Weights of a small mixture-of-experts language model, trained from scratch on English Wikipedia.
Experts: a softmax router, a shared expert of 128 neurons.
Training: a variant of Adam for the experts, 3725 steps.
Below are experts of layer 5 (counted from 0) of a mixture-of-experts language model. Rows are named router (the router's row for the expert), gate (a neuron's input weights, with its number), up (a neuron's input weights, with its number), down (a neuron's output weights, with its number) and show model dimensions 192-255. Each number is 128 + 32 x the weight over its row's rms, rounded and kept within 0 to 255. Numbers have three digits each.
Before each expert's rows: "mostly gets" lists some tokens that are sent to it at least half of the time. This comes from a sample of Wikipedia text that the model never trained on.

# expert 4
mostly gets: " MF", " FW", "—", " #", " able", " would"
router:111108146162126116097159211080096077096145121110151165158144123115143113124109172114169143189125161126150145158097147109146115136146115126131132130144174168099062104130123143097152119167145111
gate0:066196106139127112108149123097192143082110108118161072135158081125085131093110160098158091093140166135157138140100111132057167083135072134139168122082077147148192159135125167133159108115066192
up0:109220109127098101141096111107141135074128073119188136093188131057108119117124110092158133127095186086097097091110134088121099168161081144115113103118114183125139108156139139098143149176138169
down0:088120083113081179149086081104152118141100114090130135152145129153165155130149153118129138107099180138120084104122099105077093140241100163110134138064118156140093169152146174092115088172095126

# expert 23
mostly gets: " sub", " t", " ar", " N", " Pra", "DST"
router:113088123145233154192119105133131088104165125159095155082105158116076101161113093073141086097107163174140120104124100215141093121175089156139219116107148109111171188079165173126140094102116108
gate0:137106192138101171093160094151218147066167126112157128127084115148087108091193143095167188116130125097166081134138148169113126132129097140089122130115138137087112111048128112108102103084125133
up0:090124145131185100089091151106071112163086108150057135140153133084128122142116159095076126115182202063152124152189142130123097104112147213183125154160165158129107145137136164176146131184096139
down0:126094092098125127142180126124134138121159129168108090104140073144092080138133119107149133142130133099117124068178073092135104129155125099147144072104122123138136131197114146100141136125077198

# expert 25
mostly gets: " they", " MPC", " he", " served", " such", " due"
router:114105193177104131104122160150108108171128139103089087127171131146163145113167071161146104172170210071122112168082183159086161130123141123122120168036164112144101135117209135090127182111147097
gate0:099145169168151106128107097179167099080089104129117146123175125126133140149075206158120122121160145167122172086135135137150196161140102106113161133143177094153130104162136135102070123063109160
up0:120147158073148180175214200091144126137126113144082131190094116097116078142127173129105122100155112077184154213131121092063103085119135100073129115164116138136143158099099123120128127143094166
down0:178104080132176158126101174087098131177208130130196108100094123144137198165157156161146141149090119131121164190149150123144119099076098136100138141137171133105129117104138092151063121062108192

# expert 6
mostly gets: " or", " and", " &", " would", "See", " To"
router:156133123133090149134025090150104110091157107206148128131167117140142144127159189153162154104088136121154160091107079143114141061151120178171070151132122149187125112124100124106135088086155047
gate0:158142120117111095184164129117108140068180086080127119094190114135118108165175130196148115141118196148190111163107095104122101111135165168121118175108147137090153145151131086193122128160108097
up0:147131089122140131089143109166160099157206137122127087098101122139144091122126051151149155179112104136138133098157116091166160144087105120109129103138134158081177125126113090063142133163234140
down0:148140109073141089051193084102137123117152084105113104129146095106091112105130078119072181062113145130138106142141150165099091122149133155188186102080189139139140147142111105107159152165152131

# expert 27
mostly gets: "^{(", " political", " nuclear", " Nominated", " security", " radio"
router:120116130122124134157181170125073089141151178133156121127071113194125113117100145184108136173127147112132175151153120070136128110124158142106135093094125162144134108144191133126103122157114125
gate0:116110130153120188133110111096162161130100175127140106134108125129081169104129218124082127087128108104110076055111115173113126124142112116139190115195167127164148138200126136082133099146081105
up0:171160084126108128127182117179175145166151100161086130095174155084108124184170107110126117119138122068120107199083113116128171133071116149194129175037150075084138145148068150099210117098094172
down0:078070101141116074115081106098104156164156132173116163123148106132080104142128193186169126101135116177178148125103092133127060149208055136090101070107105061152103155155142144154154111191155154

# expert 31
mostly gets: " novel", " titled", " Charles", " Episode", " Harrison", " When"
router:110140099114135118081096114121108111115082087147082172148142101095149143138140155132176147129119053122165128112069146078120146080122123137147099165167074157131066103105102127073097091097106137
gate0:138102105161089104125126088078157120189172138126184072158118134134150166129143151109128137095154120128083132108166107168134095152103111083094107113177153151180104131129185065105144192107117138
up0:130100149074113110144103063177147166133098085147089110145168102135113150079105105115162104109125127132121119145143109185167152158132078125152186132118183105090105160157140121084133125087139145
down0:136148200086120164130167167103136163153154120128156166130138125161086176143101162161039129077098107119147150151138128102116124094146110102091136118154120074081123100096147151176164134103163173

# expert 1
mostly gets: "In", " In", " in", " Coordinates", " Died", " Phylum"
router:141096135152161121154144104151170156136053124132177108104115147093159083131143137092064190138140121140128083118133153150132127212118110147170149096091128120137127162146144117163113127123148088
gate0:160163131132142158127174154149107149113110129141155118149116162132199137122193114149142140110128159082120197229187170113115092101169121128129133162124149143157121117157165104086120180085092124
up0:109140195182190115186144119106077122125120151156100192117154150130090119101138157154135096090162160102150160172180134129124143133127199143109141162116093188087157152104146147103133112045084198
down0:132145183134107122135080113129099111125133162134167120092114093080148147171113139120130131138141117144100107169062123074133163132150114117117139097064189138193124140123141126105140087093101127

# expert 22
mostly gets: "rs", "ern", "&", "ü", "elle", "erm"
router:095078138132162076136127192141111125090114064124114131165197128131107113108089198117116116137133117146183166143143144119168113056129162141132158171142069170144134157088126151128089136139089109
gate0:138113172138136153129110145145118106161135094153103152102146116184094145069143128112136181107178146137114164097094066151118186112112103116063140102142133131123076157126119118163136163085126098
up0:116165071086109123101131079087199210149154163093119117091142130087095166114101092102205144144173145131120104100122156108079099128128132146196130119094144127136146091098115160124134059140149137
down0:141120073093080099152081083119141143129116114106131106158172078123184085135083111158120137115135157102116097063115119128140122120129171095184088123109088112142092131100090118158110113163155110

# expert 12
mostly gets: "',", "\",", ",\"", "),", " despite", " Despite"
router:130145134129089130134054148136150143128071093139077103155074160122148142166142141165106178123234108087086144168136087105138155105166112108164085102109085130159143096128119129153146095036101141
gate0:117155177117160147073118150188119140152095163060158123136148155104158125060125111097108136150124127148129138100120170131158087092141139163119138093094112096138124137109098133100123163079095142
up0:096160127142132110089140151184146120145129132136113126133145117187085088187156132125138115073126127147124042101131131119127122150195169110154101037100063201111159134092103122127130103163120089
down0:146154118121140131075100078118100155107077122193170165104143115084158098158046110118156084174126159172123163166100129190144097156101131171098110135131167071173097072122137154094117121145130124

# expert 3
mostly gets: " based", " able", " scored", " two", " eight", " free"
router:141077171072111087107156186108157166168139165144154075177103137186111155122116122142101085194147140084115107155158132171096142104130067108132145166125148091142082122124104129122166124180083122
gate0:105108114189126151142044111212077105168101111163095145098126100090136102059085126152121120088136094113144110183144109199097163126137081136168119133174108146154073130129133141134098129092105103
up0:104134135144137159137098110162123133108063112220122139129123149167128094116121139125091140100152115102066153098123130124169089144176146209162155134105085156142126152074181143153114116126185158
down0:148159108106143143160148136111156102186085086112095149165097157125172094144133118110168121152086088165130140127079079076144108146173052142117101125129097211159124112131094068108135095109134067

# expert 24
mostly gets: " entrance", " Temple", " Pass", " min", " Battle", " novel"
router:094167126112118148184158124131097136056149147115102123125155112144131096137076124081125124109113083159127155066147111175194135070154083087089147192188081112123125145081105151139108177084169168
gate0:117110151133183149150064149087156146109141149092143097092111123126122097094178181101073101086101102124129108148071079095081092147129214103120162050150168106078126177119124044108142108120074114
up0:158174121109095214177135175073130106121112113104105135150111110164094106063175111129133091119101105168091164152138077154132118129144149169168124118165090161093168063137123066083059097150129118
down0:176113129139112135131160093178095125111144171179155150164078157098095119098085078123101135153148164118094101153219121076132127059078137119121084112187135147175125086066094145093153178165158122

# expert 18
mostly gets: " politician", " Votes", " medalist", "orthy", "DST", " painter"
router:143087116108177122182137147142134140136114161063144092100132118165145145101118137111155176133145130078133090128203137129125119156104178080149204121137182072163131179153098154103090081152143141
gate0:138092103156135119140066110122137124133118110151120127134108162112177142118116148164114148138148116124104135122082148137134126163075215189109169099176129099160170185121051099142063130153160076
up0:083146137057126073135198133163106170107159140158118057078109128174084083115135073119142125087085142119144132151101116168117086070159153121131148150090106159125122069146177154134137152149101166
down0:131170064137134206133117151084120165098142141111175151130156126130179105051108139153137162158087131143072139175119076132156100118177153141151136130174151098161139174144139121166070078122117117

# expert 0
mostly gets: "See", " Coordinates", " Died", "Scientific", "Personal", " Binomial"
router:124117113091148125131148112150158126099124143119052145102149171133059163153106069148117085123198173137040154144089139126159087139093147115084190118182185109117123131126195119159117160119122108
gate0:138138255120126154133095154133057157114136191120093167136101118124134094108134177213050146137139128157141113164135108148049128108084102159111101163135159111164121121179077146157081076109128092
up0:109193169137109128134128112122122139101088161112088173129150131101168101107121143121079129063140117114077132087103126136079104100093129143101141124101144111153135172201094148150160094102117061
down0:125141103102150109184168116145174174096152080053089054193093143142101099158158049142081129058079108100122125121135146146123125146111112123149118130078153153214123171142156097135145158148108100

# expert 9
mostly gets: " 20", " Kar", " 9", " 19", " 18", " 2"
router:146154115140106110132183104153119125091141090059167150095081140101126123149181106125147081158143087155146100163162172070166138150172176093127136114148114133090169195100102097164134173118135153
gate0:170120127125109114106131100099189115143088099124147109144203144138123131116153063165131128113145232085134098102122137155157113125067128154088121133185092154185144100162146071123105117055111071
up0:086139169142187157146132178178105124128117141160111136085122161165130096135117094150072121128118125183107103072099124123188104101114127142161139085171129140151157134148086174132090126123158130
down0:094130141129132150103111128154140059173073100123146107132117107132119096075199158151146134131119137127127086126105121107179116157153154144211076073089102181122150094153108187103107107106177127

# expert 7
mostly gets: " Phylum", " ant", " Urban", " Social", "cc", "ular"
router:144182093189115117125146087156119151134186116089109129149109124151132123116177056117157103118075093140197096068168071154114170155134131065055127114139099127066171124143115151094112166187143174
gate0:124136140170164090080096160153185186121177051084110109095116185155144059143142129152121073142108076105132174167064160148052171081135151109067178080167082028111145163102126109107091128129137142
up0:099132128084179190140191129130095077120154190124095131149141116122113122150075138057156096116134085127153155122114151103134158104056156138097128131139159112118141096090134111048066139121153089
down0:152119138161134154140230085144151085112132147104103179140065107083143166168178149114143124109090115151137130134171127120143125183069135114160170153079162097092151128126166068085156123084129130

# expert 16
mostly gets: " wrote", " does", " came", " did", " fell", " felt"
router:095125139130097177050159159151146134146127143171159143182160126052140128153195097165166101152124053100107094173118175124149116178137158091141115157098177094126077080086123101100125100134077134
gate0:120138166203145096118080145174139167098084114107075149161168141120093145131117137169114138132136100140099112132090086101187132156145103141141190142097135099105135139138187093153102112112103152
up0:105128080053166138115186163082101117161083125090158081147107109162193136118102156177114139219097093132158151178182192126132159118117125108084108094181142086133106150147125161150136100184161175
down0:174114216127128080109087093124058128157113143150153103183123117139083143142084151135101075085170119126155062134141123121095167120103137129073110143123053124111107135124137136115165123092134117

# expert 2
mostly gets: " Bal", " Don", " Strong", " Shah", " People", " Khan"
router:111161094103163131183170107098154109140115109061127140058119110089119168138095130180125075045133142183093138153148090100156126094175173145103163116146096150095152219088130121126119107110118182
gate0:101100161164148096131137099156125129187106106136113051109137098181131109165072142113138135170169097173116123189163137115052126148111145085122174115132110087148107129153106104145155088167127115
up0:158167092121129118113160165170098139102113130120125149093111115152077184115093131123185142182133142156087140149119102126088167134109107154150157120100100130169132124154137107113100091119121081
down0:122181158058171134158118112145086215142066123093149125127108091161134134141099158130109130165139147097059141163130139120156098071083173174103138122159129129176120117215140101119095131127129089

# expert 10
mostly gets: " by", " on", " from", " under", " through", " against"
router:138135103162112131110054048115145119129099077178173127149189146115160119152086154082127155118116166120100160083086170135159124177169113196108075120085085143162123076159101153123137119109178067
gate0:165166162075137170123112108119134103137138117121064105103156120099129117107144113123137094118128149140151096176108105148145109160134174126112120152150199113116116174127061052208124156090161133
up0:166202089102148166075117086071100115139144122136095110135103160143061119125124135112115105124146103123176167139149140131091121176139156098140119158146205127142128122110113128196092120076182098
down0:146170092167099116127093126097148069164124117125115149132150160131068120102167063080138112071113105145120140126131076189178102128144091134110076157114148131150119124138117165132178149151188110

# expert 28
mostly gets: "):", " involved", " until", ".:", " competed", " thus"
router:137133108092101137090101054055165177160153126111145060131098191121137143105155142105110144075146100141110087175162136145115100087136130111142110084109115093182154113159142145190162124047133096
gate0:127121189158146172135154114179120164141161087105062139084116080146140054150092115133095141120089086107117143100141092110146114165149126109129179086046191076111107172114118154054155096132102122
up0:096178150139147125142155119171093043091100142139130138148076151147133106111093173141077076136117104118167146085150127122089152182155136184121155124151138152173110193098118107148100174142188142
down0:052164121146200120132124111138176159131088106146122077127108173103133036117122118120148080105132137135085147099118090109156129170114107108098090127137123159117126086137114192117171143096114112

# expert 5
mostly gets: "The", " the", " The", "the", " two", " entire"
router:096148154131121150147087094113070133118126149135075127171113068128138096068103145102121162125171084106161144111135197117096086102095132136166057118095101134169165093111120126108143172032135211
gate0:156122096166183147119136156120118122083118105132094154118180178086163125205114170123103164139134128128098055147158145078138119103106090113100126104105093148146104128134138156156095126141110120
up0:156156113132084126118102113170118148176173133096119072096105154178094157120050038117196104122071106098098134111120110163157132151173136175132136124135138132123152126168182125140137116117111160
down0:120137096129158119121135157054155146137150129093090097139134141104154096108148127112151154116146050124050125106165074072130159054121106136134146193184130162113188070137138153163175094151122175

# expert 8
mostly gets: " near", " Prix", " War", " Assembly", " Congress", " Georgia"
router:108131095110079163159176194119096159152096174092140149140134123176144153072117142136130116134083231159105099116121051085140156180150149092072118112117138152069094158146118142150129167153118138
gate0:137157130120162151117144116066100139106169128117122143103056129208103094090156186147078107100102123133109118142100117117078121092124076168139116110165128151108092139152081158128089087089149121
up0:065124140144129100173086158107134122133092122124105125157150128159114153168177046169132128143117128111168163099130127160206108141178207124124098102173130127114155127111178111079125151128095057
down0:056125138155148139174106109131145148095118079106117130181180126189086123147125081143114112141184108166152147149129166129166112182110171179111138117105174077094111119116068089133185121076087088

# expert 21
mostly gets: " programs", " politician", " events", " films", " schools", " systems"
router:170128145129071130144126138175125168132116125081094125111098092175161079134108149127143148170124119099143126122121051084123174076175133099062112076110079166064129119114151127125169118167105147
gate0:129075118131126133118141120090180169150111142138082135107127081145122163135107121136100150134147160125147139128108159156085108123161139142065150071186076141130167136119110181099130107126102153
up0:160151176146141125149083109102144120131132101131139113123113162092088076049119119170199104105086104095139102110144100087082109123123132157083158123183097131072154127178086096127101179085128165
down0:180073165123166146118144175128157166100109090148123150118146126063098148142089075177138118162129110113159184182133142204093130137074181155121214184166151166152152169142138084089098179122181132

# expert 30
mostly gets: " LINEAR", " Socorro", "|---|---|---|---|---|", " ±%", " Ver", " Key"
router:164074088107202135215149166130152107088139136083097125135114131091107148157156071122167084129106158175148111095130086135167099193201201170114131064171142133082165187159085159122131109182095151
gate0:085134127159180156160111106133140110175119152050127105123050161159159122168101091194137046123105153120121053101134137133114127118165110108112105077118178114168098166160118080093134095134125132
up0:120095123072164103132116138090127129110140188169146115194118151128100098090100163140162098137160174107100097106095092159108069102137112138161134098199118141105118138127162129066135112113122150
down0:132207130105112181103102107142086145092133178172130194127140140128118126178152070102147194064139138136100053140127102151146143090100136137150111092121135084160138120106145181073130180079147087

# expert 13
mostly gets: " ==", "\".", " ===", ".\"", ").", " ===="
router:118106147116215126046156147185170107185139171130117157065130143155141134155123143113151167161063056139086063150138108120122144179078181080176185133149137124076125083141119129097135119193114148
gate0:104112115197143121082148156108087158123085104094143104134134095161063131105150222158154125166167108147151076108138105109146136132076142090078154141165147085106118121199108127133127136146163147
up0:082115087190122082075139158108062133136049086087127102134102076181106117080162191208121171121162127141143118104127117121125139135098158076073169093168115100111151139204132117146100089152171107
down0:095095179176242171094163128139136085109114192095150131121123168163110123142135152103112106203130128147096111117127183125178105125145116116135092142170123140114087001123146142128178167143072147

# expert 14
mostly gets: " SCO", "SI", " across", "from", " EC", " Central"
router:156119142152120132157143043120114111108147126135080143173081130126121099132128060108110088127063122155156141064148125175102093099111101107130124153098161122167092108076112161114106136170140121
gate0:145131089149132048148131143109095126177145103160088183136137177108125156126127134152131133116127064162117090128142106125129120127144095086081086146107149175124085169087088169158056114155162103
up0:088074104140135139135134164145104158149170163130140132129142067124153168092158141169156194104137076141159128099151092082076147131165183106056165096106140111101117202080110118122145185135078134
down0:151125065119146099113134147118185118214078166086156071139118145206073136097091145168121168064100084124081132135114127079147157158130187134124154148122157188126121123132111186124111120114136157

# expert 17
mostly gets: "orthy", "amo", "ington", "sey", "ita", "rs"
router:173174143141142132141164143110167109108156103053101117092105121104137172147129080214111125084161141090151163090159112093081176149097157163066144113165092145116134185142094139146103161106173172
gate0:089135095126158141154133139147124140083104072119113167073209096085080110162100146105109122187157145131160098142147128176158066043104062157112149156117135134185120155126156161160106128085084105
up0:151144098171147129139107103174111101139107180144097110083108141159092107092154126147158123085133141145158123127229150127129145096141101105156117129085111127132141140162056105122147125079171123
down0:075138149137164156202148125107088139136161101142104173173153147160142072130159082176131064105130120194125139148107127126146111167163105115180188141113181143114124124040089138104114142156136131

# expert 20
mostly gets: " of", " Votes", " housing", " Goals", " among", " river"
router:109182101080064102152063138080097166146138113192140149177106093138132105110077143123070099163048165135112160129102099110081161093135083131125065102159106146138132112113139112148156178160146125
gate0:134091127134123129169116124141169161167164104082123085179136150153119062189063131178112135127147036131120149095180136133096176088109110079096145105145144111118165157043157136170141128128106112
up0:107140106118139116115117096071140118133145097122154067100149155120088107204160089101255132117120132147130075103119157143155127172107174140104147110087159161096184126132111101154166142134211089
down0:095144120084124134096161100163122095127119137145129138127146136205153147111103136110113184087125116152198048129123083058123131156149080152133106132050105123112109088151166127094101113167110109

# expert 26
mostly gets: " This", " political", " anti", " cultural", " security", " economic"
router:139202134115082140098166109172108116151165118150184120131139130144139136109093120121134120153110114130159188136151098091076143143081134099156114156131121133065124150121123096105166131149204174
gate0:121083175099118149145105148151078148052100093142090160094145096002116163123095132071091082146142129139138141139078084112111114088097073154082154122114096086155135154150139129125182120123117160
up0:130134087151188120100151064136085063141124136114106106128167169073183095163134126119092191107128083196173152170139112143105116172118146064058134107154100124091154112060142107127152138068167096
down0:179103106160196153110104189176125139155158104151127157061123104154098116097121151098134099094115141174087137155114092163154115119157088163076180071157124086120119148175154129089192134128170150

# expert 29
mostly gets: " that", " which", " when", " where", " there", " so"
router:151126143157123068074102176168161136162104144167188172110102154120095116179157168146081187081096087108050110126122117137132121183091091107166124151061188144131170098131094090130120099129062098
gate0:072128155129128088095144135106115179109117148106126140173127107178131154130142151199143130115212107108111148171081156114085099127129118078093144142106125142156169121122066100105041161181143160
up0:177096181085181161123176170144189123124111125116105114121115138160099100121148144091098145124094092112092123113180089088144184107072168033115139099187078115131090137144057089081069173145131127
down0:124122101102100087116080100086154157141147175115127141098123150101155182118132134123162076146159103140129173178160187120124106155127116104120207157181183168159127163145064115149078144143073054

# expert 11
mostly gets: " Hal", " Chris", " Y", " BRA", " My", " Kh"
router:140112086146131089175143144124134111107158140109120152086109085072069173140100130140140071125131170099149187119125108108154111054114149229121169116184100127087131162128141121139130091121175122
gate0:132145134133104129123115136095124117133069122162105149091129112125121138147132164126120130139114132153140106158095124086115131108107138129087108159136132188178119103146137128133165174132139172
up0:188106166111102127174146153141143109115070164165098141104131138146103165198138092215119119111128108168103107132128112095120150165121183101108124119090099128142175088154113120144180149171125115
down0:126151159085096186126028120131161102142081146094146085141154114184185131096211163125124165097175178104119120091158150148111163100108151076171095124133095123118103157146137160158129149093127102

# expert 15
mostly gets: " been", " being", " likely", " was", " CZE", " originally"
router:097136221088077139136121181109090129106181127158151081151193091153119097083143141153116137094182095134186151169129182190065110072158067141117146176122151136197121155122217132088142105138080155
gate0:121209161146144126080145133109124189140093133175163144184151125109109120196091124130096135165150133074117140116137129140141143132125167123122157110173137139148139100153112047205120084133143105
up0:146152100186115106122076136125176123135172080091182154131121089165087164089117124131196130129118136084069088141067137100101115172141092137129099170107118106131119102140149152120160166101116124
down0:139145089092119156086122116085149137130100091099088100148128119089182142185112108157061136173157134132113151118125107139166081153056076100122098195101062128083119114132215156100121132132069130

# expert 19
mostly gets: " un", " ab", " ad", " O", " sub", " Un"
router:101144152141156130076164100088076114172092189164160105137128126112119137095164142124117148083158148147118123153095142142139116140096073156167109181125202085141130122195137048153141118100166123
gate0:147137139066101093130083142141113121121137096180139134147107125113156156143114158091133121063140136146174131181188121103146123112103162128128106178140166121113084156177204096118131138150093104
up0:154088132166181128141127227090087134149143139095106121145099133143139107181167100130111169161170103125134057083130111163130137140107110175127169127154122185130128159127121129175161152158143104
down0:039114112148099167144173119123074168082098154111151087143191123073097117152194162109118121177123129180111105111111214130165133112166142132143126121153151120133139162119100094151100089125144148